From a checkpoint of a small mixture-of-experts model trained on Wikipedia.
Size: 11 layers, width 320, vocabulary 8192, 159M parameters.
Experts: 64 experts in each of 10 layers, 224 clamped SwiGLU neurons an expert, 2 picks a token, a shared expert of 256 neurons.
Training: a variant of Muon for the experts, 1635M tokens, 6238 steps.
Below are experts of layer 4 (counted from 0) of a mixture-of-experts language model. Rows are named router (the router's row for the expert), down (a neuron's output weights, with its number) and show model dimensions 240-319. Each number is 50 + 10 x the weight over its row's rms, rounded and kept within 0 to 99.
Before each expert's rows: "comes before" lists some tokens at least twice as common just after its tokens as in all text. This comes from a sample of Wikipedia text that the model never trained on. Tokens count by the router's weight.

# expert 28
comes before: " |", " of", ":", "s", " in", " for"
router:35 63 36 38 47 49 65 46 66 39 48 45 42 55 49 49 47 50 53 46 70 33 61 66 40 53 56 54 57 42 41 49 44 68 55 37 46 60 53 60 44 48 48 45 50 41 46 42 43 75 50 70 54 49 38 67 52 57 55 31 61 54 56 43 63 50 63 76 51 55 34 79 43 53 46 41 58 25 44 50
down0:54 65 32 32 47 66 63 52 34 54 52 57 53 40 44 48 54 67 45 41 74 54 51 59 40 62 67 40 41 37 49 57 66 50 50 45 57 61 57 35 67 29 49 31 53 32 56 59 51 48 50 53 35 55 43 51 34 65 47 56 59 44 35 41 44 46 46 50 58 59 55 47 47 75 51 49 41 40 49 47

# expert 11
comes before: ":", " UTC", " /", " Animalia", " 1", "00"
router:53 38 74 46 49 49 79 49 52 57 43 55 63 53 55 44 49 44 45 30 46 37 45 38 42 45 64 53 55 56 30 65 66 46 64 38 52 50 46 49 62 53 33 49 44 55 49 50 43 50 55 46 44 47 43 46 44 59 37 61 43 59 44 57 36 51 53 54 61 58 68 33 44 48 65 51 49 61 47 43
down0:52 52 41 60 60 50 35 44 42 45 47 30 40 74 51 38 49 52 45 59 46 50 42 38 42 51 56 62 43 59 35 40 54 40 63 55 38 56 54 52 62 34 56 46 40 39 60 75 57 53 50 53 56 32 47 43 39 73 58 55 52 35 44 69 44 63 48 53 54 37 56 57 45 53 44 47 55 40 40 43

# expert 55
comes before: "|", "-", " -", " ;", " Label", " Format"
router:47 53 46 49 60 56 58 58 54 55 62 36 52 55 42 51 39 40 64 56 52 64 42 63 45 46 62 50 71 41 59 57 39 56 52 43 47 40 35 36 29 42 35 32 30 34 38 35 59 43 35 23 36 57 40 42 49 58 40 66 54 37 60 52 55 63 48 45 45 58 62 56 42 44 57 43 54 73 57 62
down0:62 45 51 49 56 53 43 55 64 62 52 53 41 61 37 41 74 45 56 52 35 59 44 57 44 47 41 35 53 61 57 44 60 32 40 43 61 45 48 55 63 51 33 61 73 51 57 53 60 61 63 51 40 54 51 69 51 45 50 47 64 75 36 38 46 43 47 49 45 60 39 41 50 54 66 41 39 45 51 60

# expert 45
comes before: ",", "\"", " (", " and", "'", "ad"
router:47 47 55 42 36 49 44 47 26 32 42 71 37 61 56 56 55 65 43 55 55 48 50 37 53 53 52 37 42 50 43 52 45 53 67 48 53 59 57 46 35 41 43 45 52 56 64 64 51 44 47 45 46 46 31 45 46 65 46 53 44 54 65 52 64 41 61 75 34 54 60 69 57 52 53 51 52 57 41 41
down0:56 50 40 61 61 41 63 68 60 40 39 32 47 56 53 40 64 55 48 49 63 48 47 43 34 46 33 39 36 60 62 49 56 46 37 49 60 33 52 55 43 49 55 48 51 56 46 54 47 47 49 72 66 63 47 72 55 59 39 44 30 26 51 45 46 54 51 55 44 43 29 47 51 48 26 57 48 40 53 49

# expert 30
comes before: "'", ",", " |", " was", " (", ")"
router:61 33 56 37 53 52 51 30 50 55 53 58 41 54 62 61 53 36 38 48 43 39 43 63 43 57 35 49 59 55 48 50 47 49 46 49 39 54 58 47 55 47 59 42 50 35 48 54 58 56 63 48 47 52 55 48 38 49 64 41 46 65 47 63 41 44 65 56 49 50 43 55 53 47 50 50 56 50 33 35
down0:62 50 65 63 54 52 64 32 59 53 66 41 50 49 52 44 60 48 72 57 64 43 50 31 45 42 40 38 37 49 47 41 45 39 57 58 39 69 55 46 59 44 36 52 46 71 41 42 52 36 48 49 55 63 47 53 65 31 67 38 49 56 66 42 52 25 52 57 45 37 49 69 51 36 40 47 59 47 61 48

# expert 47
comes before: ",", ".", " of", " and", " in", " were"
router:54 46 55 52 73 54 42 43 41 45 55 52 55 52 48 51 64 69 45 53 29 61 43 53 54 57 41 55 49 45 47 46 50 65 51 68 52 50 52 31 40 35 44 48 44 50 39 52 51 55 59 58 59 38 48 58 49 60 48 63 58 48 69 45 41 50 52 71 46 58 29 57 58 54 47 55 51 63 42 45
down0:49 61 55 46 56 57 49 62 52 40 55 37 48 60 53 37 49 50 49 42 58 64 60 57 54 55 65 56 47 46 41 50 44 44 39 31 54 32 51 53 41 49 57 61 50 48 48 44 50 57 53 34 60 40 52 59 39 60 58 34 36 38 55 43 57 40 57 47 48 47 74 70 59 51 33 55 46 37 46 55

# expert 8
comes before: ",", ".", " and", " States", "'", " War"
router:46 37 53 48 62 49 60 45 64 57 51 50 44 50 53 63 49 51 41 45 63 44 49 63 48 48 52 48 39 33 36 44 40 55 39 45 49 60 51 62 67 56 58 54 80 52 36 37 45 54 31 49 54 70 58 55 63 56 53 42 50 60 62 64 61 51 61 68 67 28 44 53 38 50 50 34 50 60 36 36
down0:37 35 32 70 35 65 36 41 51 55 35 30 46 60 50 63 58 39 54 40 47 60 59 36 44 42 49 57 48 66 66 50 59 54 60 40 55 34 72 49 78 45 41 58 42 44 54 50 48 56 58 69 56 59 48 53 52 35 44 62 52 45 43 43 41 35 60 45 47 42 37 63 49 38 50 57 67 57 75 52

# expert 16
comes before: " the", " to", " a", " that", " his", " in"
router:43 64 57 51 54 54 50 45 59 42 52 46 41 52 52 39 57 65 46 54 55 40 49 32 43 64 25 44 67 50 63 35 48 55 45 51 49 68 49 58 45 54 49 74 57 45 40 55 57 38 49 69 56 47 48 52 48 41 65 28 44 51 59 43 44 46 61 58 63 47 42 37 48 51 45 48 34 33 32 52
down1:46 61 35 66 42 60 49 53 36 42 63 47 50 50 45 61 48 50 54 53 40 58 64 45 60 50 36 44 47 50 60 44 54 45 37 58 37 49 47 63 60 64 47 39 42 59 53 53 32 40 42 57 53 37 41 58 48 34 37 52 44 51 57 40 46 51 53 57 46 33 52 51 64 49 58 53 53 64 49 51

# expert 23
comes before: "s", "ed", "ing", " of", "ment", "er"
router:32 78 51 50 42 48 60 35 47 25 42 52 52 59 54 63 54 55 42 50 52 40 53 52 44 49 55 41 55 62 37 47 51 56 43 57 56 59 50 51 56 52 60 53 54 39 30 51 41 43 74 58 83 52 58 62 59 35 51 43 51 51 57 65 61 62 56 78 67 41 48 45 53 52 34 52 50 53 42 54
down0:46 63 54 60 52 42 40 44 41 45 44 48 49 39 54 66 51 48 70 37 57 63 48 44 69 72 36 46 53 41 35 62 63 52 38 43 49 48 73 65 27 52 53 63 51 67 60 59 49 63 57 61 50 53 54 44 53 41 48 47 47 41 44 56 58 67 50 43 55 60 51 57 50 47 67 43 40 41 42 33

# expert 58
comes before: " and", " but", " which", " who", " including", " with"
router:53 32 37 43 64 36 52 59 56 56 53 45 42 59 49 57 50 56 29 56 51 48 64 38 45 66 64 60 42 51 61 36 57 56 45 55 54 36 50 47 45 45 46 47 60 53 50 62 54 64 50 46 56 28 45 39 55 55 60 50 53 39 51 55 30 49 57 40 59 55 62 25 50 56 55 59 41 37 49 60
down1:42 64 46 46 46 56 56 40 45 34 52 30 46 55 56 64 57 57 53 49 55 51 54 62 37 45 48 52 59 59 45 38 58 51 44 45 46 62 61 52 44 52 52 62 61 35 66 43 53 47 53 39 51 83 53 55 34 39 48 44 53 64 33 42 44 48 35 60 44 53 30 46 55 50 48 51 58 52 41 58

# expert 5
comes before: " |", "\n", ",", ".", "\n\n", ";"
router:56 49 33 39 62 59 52 48 58 51 58 29 45 56 51 44 45 43 44 52 42 48 50 49 30 45 68 52 65 49 52 58 45 49 36 53 72 38 47 44 50 37 49 54 54 70 46 61 39 66 58 36 42 27 36 70 49 70 59 66 49 47 50 42 53 43 46 40 53 47 57 50 54 40 58 50 46 42 34 53
down1:41 52 61 55 47 63 53 37 58 48 46 34 63 63 55 75 65 62 53 50 52 37 46 40 52 53 59 37 58 47 36 43 59 62 41 46 33 50 39 22 49 67 48 47 61 56 53 53 60 50 33 62 52 45 38 45 55 47 52 45 59 58 60 52 52 49 45 43 54 66 41 49 47 58 64 52 67 36 64 63

# expert 3
comes before: " the", " a", " well", " an", " part", " his"
router:68 68 52 55 51 52 54 38 44 50 44 66 39 64 47 40 58 49 46 44 42 59 49 36 50 50 49 60 48 50 65 42 41 48 56 44 45 53 54 46 59 52 51 56 47 52 53 54 47 51 26 54 61 46 52 50 43 52 46 49 43 49 55 37 38 61 65 50 46 60 46 32 39 65 57 58 30 56 48 63
down0:42 53 62 51 38 41 42 55 67 68 49 46 48 54 40 47 38 51 49 58 65 41 56 60 58 56 52 67 32 63 59 54 60 57 40 43 53 40 62 27 59 58 38 62 51 36 53 45 37 49 34 47 67 61 31 56 37 65 48 35 77 60 63 44 53 49 53 43 39 32 33 63 52 45 27 49 68 48 43 60

# expert 12
comes before: " the", " a", " his", " he", " her", " it"
router:47 44 58 63 48 28 48 48 39 45 61 38 51 49 35 40 45 51 46 52 54 53 64 49 47 68 60 48 57 56 66 54 47 49 59 52 47 51 47 50 58 58 51 70 45 68 57 39 64 67 59 46 41 53 47 54 61 35 46 47 38 44 52 51 26 56 51 47 64 69 36 35 56 66 53 59 59 52 59 46
down1:33 38 52 42 46 56 53 36 40 41 44 68 58 48 44 54 69 41 46 30 63 45 44 50 52 45 35 49 47 34 35 57 56 66 45 53 55 59 64 32 49 55 45 43 49 63 62 52 54 45 50 52 65 46 66 44 43 50 39 52 56 42 52 61 54 46 43 48 57 54 65 53 29 57 44 42 41 54 49 78

# expert 13
comes before: "  ", "\n", " 1", " 2", " —", " 0"
router:54 54 40 57 44 63 52 41 58 51 61 43 34 55 41 35 44 53 47 42 58 65 35 46 47 69 56 64 70 45 47 61 60 46 68 32 47 48 44 44 53 49 46 40 65 43 58 51 46 50 46 36 49 55 45 38 60 59 53 36 41 52 41 49 33 40 58 51 46 44 65 63 52 61 54 57 49 57 52 47
down0:38 58 49 48 52 68 48 38 55 33 53 45 39 53 35 35 48 48 45 31 43 62 67 23 58 70 53 38 64 54 54 28 34 68 40 57 62 42 45 24 37 52 36 50 50 56 43 62 63 60 47 34 48 68 43 60 37 43 44 47 40 36 51 39 47 53 41 57 52 45 52 41 47 42 60 66 60 56 55 54

# expert 18
comes before: " in", " the", " by", " on", " a", " as"
router:47 68 61 43 63 39 62 63 67 50 58 61 38 42 55 56 50 43 42 44 36 45 52 37 53 57 53 65 41 49 56 40 38 44 56 47 54 49 33 74 59 45 50 60 44 68 46 59 54 44 44 66 49 48 35 53 41 33 46 47 58 48 51 72 56 64 45 47 57 61 43 43 46 57 46 35 40 53 58 61
down0:51 45 55 60 34 47 54 54 33 57 41 39 58 39 49 61 49 69 49 43 61 48 44 72 49 32 56 66 36 53 68 48 53 57 63 52 55 42 45 53 51 37 69 51 55 44 36 43 59 58 54 35 53 55 42 60 48 52 34 53 57 58 54 48 63 43 37 63 44 52 49 53 53 77 42 60 74 54 46 47

# expert 6
comes before: ".", "°", " |", "′", "″", "0"
router:62 50 56 38 47 50 40 39 57 51 47 54 63 38 45 58 55 44 46 53 38 37 50 48 47 64 29 67 74 61 38 63 53 50 53 60 34 37 51 52 67 54 48 34 43 57 61 67 67 50 55 37 41 50 49 56 41 36 54 57 46 60 56 52 59 53 63 56 54 57 62 61 50 51 57 56 56 34 39 42
down1:50 58 41 59 68 35 57 51 40 48 56 40 47 44 49 59 36 34 58 52 66 75 45 41 46 57 52 56 39 48 49 50 44 50 59 62 51 37 56 52 57 46 70 58 27 43 48 49 64 67 67 53 49 54 46 30 39 64 51 38 34 64 51 70 52 40 47 53 57 56 44 47 56 63 51 73 43 50 44 51

# expert 57
comes before: " |", ":", "s", ";", " (", ")"
router:35 57 61 45 61 36 59 60 49 41 51 39 56 45 57 57 29 38 52 36 59 31 53 76 54 62 41 60 43 55 40 54 45 49 52 31 53 54 61 67 69 47 61 76 58 39 41 50 41 45 52 60 67 41 60 44 56 59 55 47 58 59 45 50 50 40 47 65 38 45 28 56 46 52 58 33 59 61 52 42
down0:49 52 60 47 46 51 36 55 58 30 40 58 40 47 36 45 42 49 52 53 44 56 44 57 34 40 45 33 47 42 65 61 45 49 47 54 54 59 36 24 51 35 48 44 31 49 45 52 70 39 75 45 34 31 38 60 56 37 44 54 45 69 46 46 44 56 57 48 48 46 25 50 66 32 52 49 50 40 51 60

# expert 29
comes before: " of", ",", ".", " to", " in", " with"
router:51 53 60 38 54 43 59 43 45 26 50 46 44 56 43 34 37 58 54 56 53 40 56 42 51 68 51 66 52 39 61 50 51 35 39 59 62 56 56 57 53 60 48 55 51 31 34 38 56 45 50 59 50 57 50 72 70 40 45 55 54 74 50 37 53 36 49 79 61 58 50 59 42 36 37 44 49 48 29 47
down0:38 57 63 60 59 38 68 52 65 58 44 45 69 37 38 48 35 58 43 52 44 55 57 60 68 62 43 63 48 52 61 39 57 43 36 48 56 47 51 53 57 50 50 52 44 49 58 54 52 49 50 24 33 51 55 48 50 44 58 47 41 35 41 45 47 31 60 18 63 43 58 54 55 55 48 59 53 41 50 43

# expert 31
comes before: "-", "|", " •", " Born", " Country", " List"
router:60 35 48 38 39 57 49 54 58 59 43 38 42 60 45 39 55 64 64 66 37 57 31 52 47 42 47 68 31 64 45 64 49 54 43 44 57 55 42 59 53 49 46 37 52 51 64 50 66 23 52 42 22 37 48 55 63 50 33 63 58 48 51 47 70 61 50 44 53 41 55 38 57 51 57 46 50 59 60 71
down1:53 31 36 54 48 36 51 45 62 30 44 45 50 39 69 57 54 62 46 58 59 45 43 33 59 33 42 42 40 52 49 54 52 59 51 47 51 34 54 51 45 22 49 27 47 49 47 48 42 47 38 59 68 55 40 60 43 42 50 58 35 49 29 37 67 48 43 65 52 69 48 42 66 46 61 31 50 47 45 45

# expert 61
comes before: ",", " 18", " 2024", "–", " 2021", " February"
router:61 58 37 67 54 38 47 33 67 49 35 48 44 55 58 55 53 48 48 69 33 47 69 54 43 52 48 47 47 56 52 38 51 50 44 43 44 62 63 48 53 53 38 51 61 35 58 41 65 54 52 57 41 60 63 68 40 43 41 36 53 62 48 52 37 56 72 45 59 65 60 71 45 46 56 34 37 45 53 38
down0:45 52 54 49 43 37 49 45 38 56 65 62 48 43 31 47 40 58 45 47 48 56 47 40 62 46 37 50 62 42 53 63 42 42 53 58 53 41 47 69 41 39 33 59 40 39 49 39 42 66 53 46 21 66 60 57 48 50 50 52 61 45 53 53 60 50 66 42 60 63 52 57 64 41 51 48 54 43 37 44

# expert 46
comes before: " |", ";", ".", ")", "%", "–"
router:53 46 45 52 58 58 41 40 40 61 57 54 34 61 52 54 24 35 43 52 41 49 50 52 42 40 28 41 42 53 57 49 65 58 65 51 45 46 59 48 40 60 55 47 54 47 66 70 63 41 43 49 35 59 55 60 45 32 38 33 50 51 58 49 49 77 32 50 49 56 53 64 53 57 46 55 45 51 39 36
down1:47 56 59 66 38 42 56 39 42 61 37 54 48 40 56 51 55 50 67 50 47 44 67 47 45 80 56 47 47 39 35 50 42 61 40 31 35 57 47 52 60 64 60 61 35 51 51 41 53 47 49 57 40 51 50 58 49 48 50 45 52 57 40 44 39 58 55 48 48 45 43 42 41 46 25 47 54 41 40 54

# expert 50
comes before: "y", "e", "ies", "a", "o", "d"
router:51 64 50 58 48 48 56 45 33 41 49 56 47 61 39 61 52 66 38 43 58 65 39 49 41 50 58 33 39 27 62 45 56 52 36 47 47 66 64 42 44 54 51 49 59 55 58 47 62 48 51 57 62 58 59 56 59 40 64 40 48 47 58 51 53 52 59 51 35 49 35 42 42 52 37 49 41 48 60 32
down0:54 33 55 56 72 40 49 47 31 33 22 49 59 53 44 46 42 42 49 69 46 61 52 52 37 65 63 44 35 57 57 49 63 20 59 59 41 30 48 55 57 52 62 48 58 43 53 42 67 41 65 37 45 49 44 60 49 33 41 56 52 48 67 46 33 47 42 52 49 41 53 53 50 55 39 48 47 47 46 51

# expert 43
comes before: "2", "1", "0", "{", "3", "4"
router:51 40 50 49 42 33 54 67 62 78 48 44 64 41 51 48 58 44 64 65 46 31 64 41 41 63 72 69 52 54 54 67 59 45 73 42 45 49 59 45 63 56 50 40 46 37 70 63 48 58 47 57 40 47 47 38 48 49 25 51 56 66 48 55 57 51 57 51 57 57 47 67 56 38 61 38 53 47 44 62
down0:50 47 48 39 41 49 26 38 28 65 44 51 40 60 38 56 53 45 53 50 47 46 49 56 36 35 46 52 43 46 46 53 55 49 49 60 62 58 58 48 32 51 52 50 71 48 59 64 37 59 49 58 58 39 46 54 57 51 43 50 66 63 51 46 47 57 58 51 46 40 47 39 34 39 60 47 60 53 45 53

# expert 19
comes before: " of", ",", "s", " in", " (", " for"
router:42 33 63 37 58 50 58 56 54 58 49 43 41 49 55 59 56 52 46 39 57 40 45 64 39 41 45 53 54 50 42 36 62 56 39 49 50 57 47 44 58 55 65 70 59 50 49 55 39 34 47 58 45 60 53 65 43 48 62 39 54 72 52 60 35 34 59 64 53 29 40 60 48 45 56 46 64 34 40 44
down0:35 50 58 36 69 61 53 40 33 52 39 45 60 82 57 62 42 52 49 26 51 42 44 56 48 41 46 26 60 59 40 32 48 60 49 56 55 59 39 61 54 48 63 62 36 50 36 62 48 78 61 70 46 34 64 76 32 40 40 47 39 42 45 51 50 44 55 64 58 57 56 64 56 42 39 40 44 57 56 28

# expert 24
comes before: "on", ",", " (", "er", "ton", "s"
router:57 49 51 51 54 54 42 44 51 52 53 36 57 60 51 50 41 60 56 49 43 72 41 59 44 58 74 67 57 58 61 48 60 58 35 60 53 72 64 64 42 53 56 51 50 52 48 49 52 34 48 35 57 59 67 56 56 38 56 60 40 40 46 72 62 47 59 43 35 36 37 55 61 44 44 49 61 38 52 39
down0:56 45 47 47 55 49 47 67 61 40 51 65 39 51 33 29 32 54 47 51 52 55 54 31 49 58 58 51 49 49 43 64 54 35 34 48 45 53 50 41 51 51 52 39 47 49 49 56 67 40 55 58 51 47 56 55 35 38 39 28 44 64 46 59 47 53 58 46 36 44 52 42 39 51 51 39 41 78 58 40

# expert 59
comes before: "\n", ",", " (", "us", " is", " and"
router:42 35 68 67 38 57 56 54 36 45 53 54 60 49 65 50 64 63 49 38 46 49 64 58 51 37 44 41 52 42 35 35 40 57 41 72 39 67 58 39 51 50 51 61 52 65 40 46 47 49 55 46 59 51 49 43 60 58 63 52 41 43 63 47 55 51 61 72 32 43 59 56 45 48 50 47 57 61 43 46
down0:48 37 51 42 38 46 69 60 47 33 39 38 58 54 31 46 51 42 54 34 49 27 48 44 40 57 63 65 24 53 31 57 29 39 47 62 44 58 53 51 49 48 46 48 53 63 61 57 72 55 51 59 35 33 70 57 66 68 49 68 54 65 53 45 37 66 57 47 48 45 52 50 40 41 45 63 62 38 39 45

# expert 38
comes before: " 1", " 0", " 2", " 3", " 4", " 6"
router:30 45 50 49 47 46 40 80 54 57 50 34 63 59 55 46 31 29 48 46 38 55 55 44 32 36 57 64 43 62 46 43 47 59 65 53 40 55 71 51 64 44 53 49 56 42 53 77 63 64 44 64 52 37 55 32 64 70 53 57 56 55 46 42 39 57 51 68 45 57 55 66 41 41 51 59 34 59 55 35
down0:57 61 44 47 52 43 65 46 65 56 47 43 32 43 41 52 52 62 43 28 33 59 61 42 53 51 48 67 48 42 55 55 55 43 40 38 46 38 44 50 45 56 66 52 40 38 53 45 51 49 53 48 45 51 57 44 38 66 52 41 61 51 48 59 73 41 47 57 52 54 55 55 45 64 42 26 52 77 60 45

# expert 63
comes before: ")", " |", "–", ",", " (", "\n"
router:41 48 53 51 46 52 54 61 60 55 44 38 37 30 39 50 55 38 38 44 50 41 41 57 29 54 43 68 60 31 49 53 42 44 49 54 57 51 48 56 38 57 52 37 54 67 37 56 66 57 47 36 52 59 55 41 51 50 59 43 56 52 60 52 53 59 59 49 53 40 47 67 69 34 58 56 73 48 43 39
down0:42 58 39 66 49 57 47 53 20 60 51 65 40 33 41 45 45 44 28 39 43 53 40 49 62 54 57 37 54 60 47 57 72 41 52 52 37 53 55 33 37 30 64 45 31 49 40 56 75 63 59 58 31 28 65 61 71 53 55 64 33 43 45 46 47 63 46 44 62 53 51 53 54 56 49 49 37 50 62 48

# expert 36
comes before: "ti", "on", "nt", "l", "n", "ng"
router:54 35 51 78 64 35 45 56 23 45 42 39 59 61 37 50 53 56 46 58 42 52 48 46 43 64 50 40 41 30 54 49 43 61 54 58 54 52 51 58 43 64 57 59 52 61 54 68 64 42 53 62 42 60 49 47 63 46 65 52 52 54 63 58 60 47 51 60 37 38 41 39 44 61 60 51 34 62 53 51
down1:46 42 48 45 62 52 39 43 49 57 50 53 50 44 58 46 43 47 28 55 59 38 49 44 52 55 58 53 56 48 43 62 58 52 71 56 38 54 41 57 42 52 47 46 48 49 62 58 58 54 42 40 57 44 37 49 46 43 54 36 40 21 41 53 64 62 50 56 62 66 57 55 41 42 53 40 53 37 32 59

# expert 48
comes before: "\n", "  ", " 0", " —", " 1", " 2"
router:43 50 35 47 47 38 47 49 54 48 56 54 49 31 32 40 44 50 46 37 65 59 54 62 41 65 50 49 54 40 56 60 52 52 82 40 38 40 48 53 44 47 41 47 53 45 73 51 48 49 53 38 50 40 32 43 47 67 51 35 43 36 62 51 37 65 63 44 37 46 56 59 39 61 43 62 61 55 55 44
down0:36 48 48 53 53 53 50 37 58 52 51 45 43 42 44 43 41 32 55 44 40 42 38 42 50 59 51 57 51 54 47 39 42 47 60 53 67 45 45 43 32 63 69 43 44 59 59 51 57 56 52 54 50 62 50 46 25 58 65 54 40 50 54 50 34 59 50 60 33 49 64 40 39 34 55 54 59 51 38 57

# expert 2
comes before: ".", "S", "L", "O", "N", "A"
router:63 25 51 50 58 30 51 49 60 47 38 43 42 48 45 51 60 38 55 53 73 47 53 66 59 38 45 44 46 61 38 66 38 69 49 58 57 45 52 33 69 45 54 56 46 53 56 42 53 46 48 50 48 62 61 31 39 53 59 39 46 63 40 55 49 38 56 34 38 69 61 50 57 59 53 61 47 25 60 51
down0:30 51 76 52 63 49 54 53 43 26 56 40 59 54 44 45 38 53 44 60 43 29 40 44 52 57 37 60 53 35 44 62 63 39 63 49 51 64 52 59 39 55 43 67 46 53 51 58 32 48 48 59 61 55 68 46 49 49 47 32 31 39 44 65 43 46 47 50 47 54 62 50 63 51 62 54 30 56 48 57

# expert 25
comes before: " the", "ing", " to", "ed", " in", " a"
router:33 59 51 56 58 33 57 56 64 42 58 36 63 44 55 56 22 33 64 41 52 36 48 62 52 54 39 46 44 63 49 49 47 52 56 30 52 54 59 71 62 46 57 92 47 37 48 51 53 60 59 53 53 43 67 33 66 60 44 49 68 42 55 40 50 48 51 61 41 49 41 36 43 52 48 41 36 42 56 53
down0:67 23 42 57 43 55 54 65 56 61 60 57 57 26 45 38 30 55 64 43 54 39 59 49 75 55 69 67 44 48 48 55 51 50 39 60 66 46 52 60 70 52 73 50 51 74 49 53 51 56 57 53 40 41 40 65 55 72 54 44 63 40 56 44 50 55 29 60 61 53 60 53 46 62 61 51 62 48 53 71

# expert 22
comes before: " the", " a", " \"", " as", " that", " his"
router:42 64 57 54 60 46 49 49 48 48 51 51 45 36 47 49 56 44 52 47 56 50 39 27 42 62 52 49 48 41 62 40 62 50 49 52 43 57 45 67 51 65 59 51 50 50 35 41 45 48 38 61 44 30 38 55 50 47 70 39 46 51 25 47 27 59 41 57 59 62 41 51 51 65 33 45 38 48 57 48
down1:55 63 61 61 42 57 44 67 53 51 79 32 46 58 48 46 36 43 52 44 47 40 34 43 25 59 45 50 54 70 67 42 50 63 27 43 47 53 68 40 53 47 65 60 56 69 65 60 44 60 55 49 38 52 53 39 34 58 39 52 38 43 67 60 47 54 43 29 64 42 42 67 41 55 47 46 62 45 47 42

# expert 17
comes before: "=", "\n\n", "\n", "The", "See", " It"
router:47 42 19 51 55 54 60 54 44 68 32 59 48 68 62 48 50 53 49 61 53 34 42 51 63 67 41 52 58 34 55 53 36 43 50 42 52 47 38 50 60 58 59 42 33 47 37 52 39 51 43 38 42 32 52 57 45 55 27 45 47 28 40 32 68 39 46 39 45 54 37 58 54 56 54 59 67 45 44 52
down0:41 36 46 42 51 62 41 51 49 59 56 60 40 53 34 58 51 33 66 63 42 53 47 45 54 66 61 42 47 45 36 46 34 62 50 47 51 20 46 58 56 52 36 46 54 60 48 47 35 48 43 52 43 73 55 58 57 51 41 49 63 63 55 58 61 59 53 67 47 43 56 62 54 43 45 66 46 29 26 51

# expert 33
comes before: "=", "The", "-", "|", "In", "Personal"
router:37 55 42 59 48 57 43 61 49 63 33 53 43 47 45 48 54 52 54 50 50 53 50 58 53 40 66 48 72 47 53 44 53 42 50 31 60 42 50 55 51 64 53 48 31 39 64 35 48 39 49 56 31 49 39 38 48 72 40 49 50 41 44 36 54 50 59 37 48 30 44 60 63 47 68 38 65 54 52 57
down0:40 47 56 47 34 38 53 39 45 72 41 67 56 52 53 56 41 61 59 36 61 43 48 56 53 47 36 60 49 59 33 48 40 39 60 39 48 49 36 44 52 59 28 53 69 55 51 51 55 48 60 43 44 54 49 62 55 50 50 50 37 55 48 64 58 36 62 47 46 46 38 48 67 30 58 44 37 36 64 50

# expert 7
comes before: ".", " of", ",", " were", " are", " and"
router:50 50 59 55 66 50 57 46 46 48 52 52 57 53 39 59 51 59 50 50 45 52 47 42 45 49 42 53 52 38 59 42 50 60 50 53 57 54 62 41 42 40 46 63 54 51 29 48 55 46 50 53 63 40 38 56 57 64 59 66 54 55 73 46 53 57 42 67 51 62 37 56 55 46 39 47 44 47 33 56
down0:41 58 55 58 44 69 54 56 58 58 34 43 64 53 36 47 36 51 50 50 52 51 41 48 47 50 56 41 60 48 47 41 52 37 34 59 50 49 56 50 15 39 52 32 63 52 51 46 58 53 41 39 36 43 73 55 32 48 68 71 34 54 57 55 62 38 53 66 51 58 40 35 41 46 37 32 55 53 48 51

# expert 34
comes before: "\n\n", " The", " In", " He", " It", "\n"
router:51 48 31 44 64 65 64 48 62 56 47 50 34 66 50 42 50 52 48 60 47 46 54 45 51 46 59 52 51 57 43 33 50 42 49 46 61 52 44 39 49 29 64 44 45 56 35 51 44 42 46 38 46 25 58 59 54 58 53 53 41 31 65 41 65 50 57 45 55 72 49 46 53 53 50 58 50 40 49 40
down0:53 64 44 65 52 41 42 38 55 50 55 35 62 70 60 51 49 52 36 45 58 45 49 44 48 36 42 33 60 59 52 33 53 36 54 47 72 49 38 32 40 50 44 37 48 62 39 65 49 55 55 39 43 60 56 55 66 38 64 41 57 39 56 40 58 48 53 43 48 33 37 57 47 57 61 35 40 48 57 44

# expert 35
comes before: " to", " be", " been", " not", " a", " in"
router:31 74 58 37 58 43 72 52 57 47 63 47 45 53 45 35 54 61 49 51 51 41 54 28 53 55 43 68 39 43 53 33 53 56 48 46 67 52 44 55 43 38 37 63 43 43 33 53 61 59 43 59 64 36 36 66 65 44 43 46 54 32 60 44 56 73 50 52 51 67 46 50 36 41 36 55 40 43 33 61
down0:75 46 57 43 67 41 46 43 59 49 51 37 42 52 26 66 40 58 57 48 29 36 58 39 59 60 41 57 39 57 54 40 63 49 54 26 55 40 57 47 46 38 40 32 56 31 67 62 54 53 69 56 51 70 28 55 50 56 44 58 60 65 56 64 57 59 42 31 38 38 63 53 61 46 62 28 52 55 54 61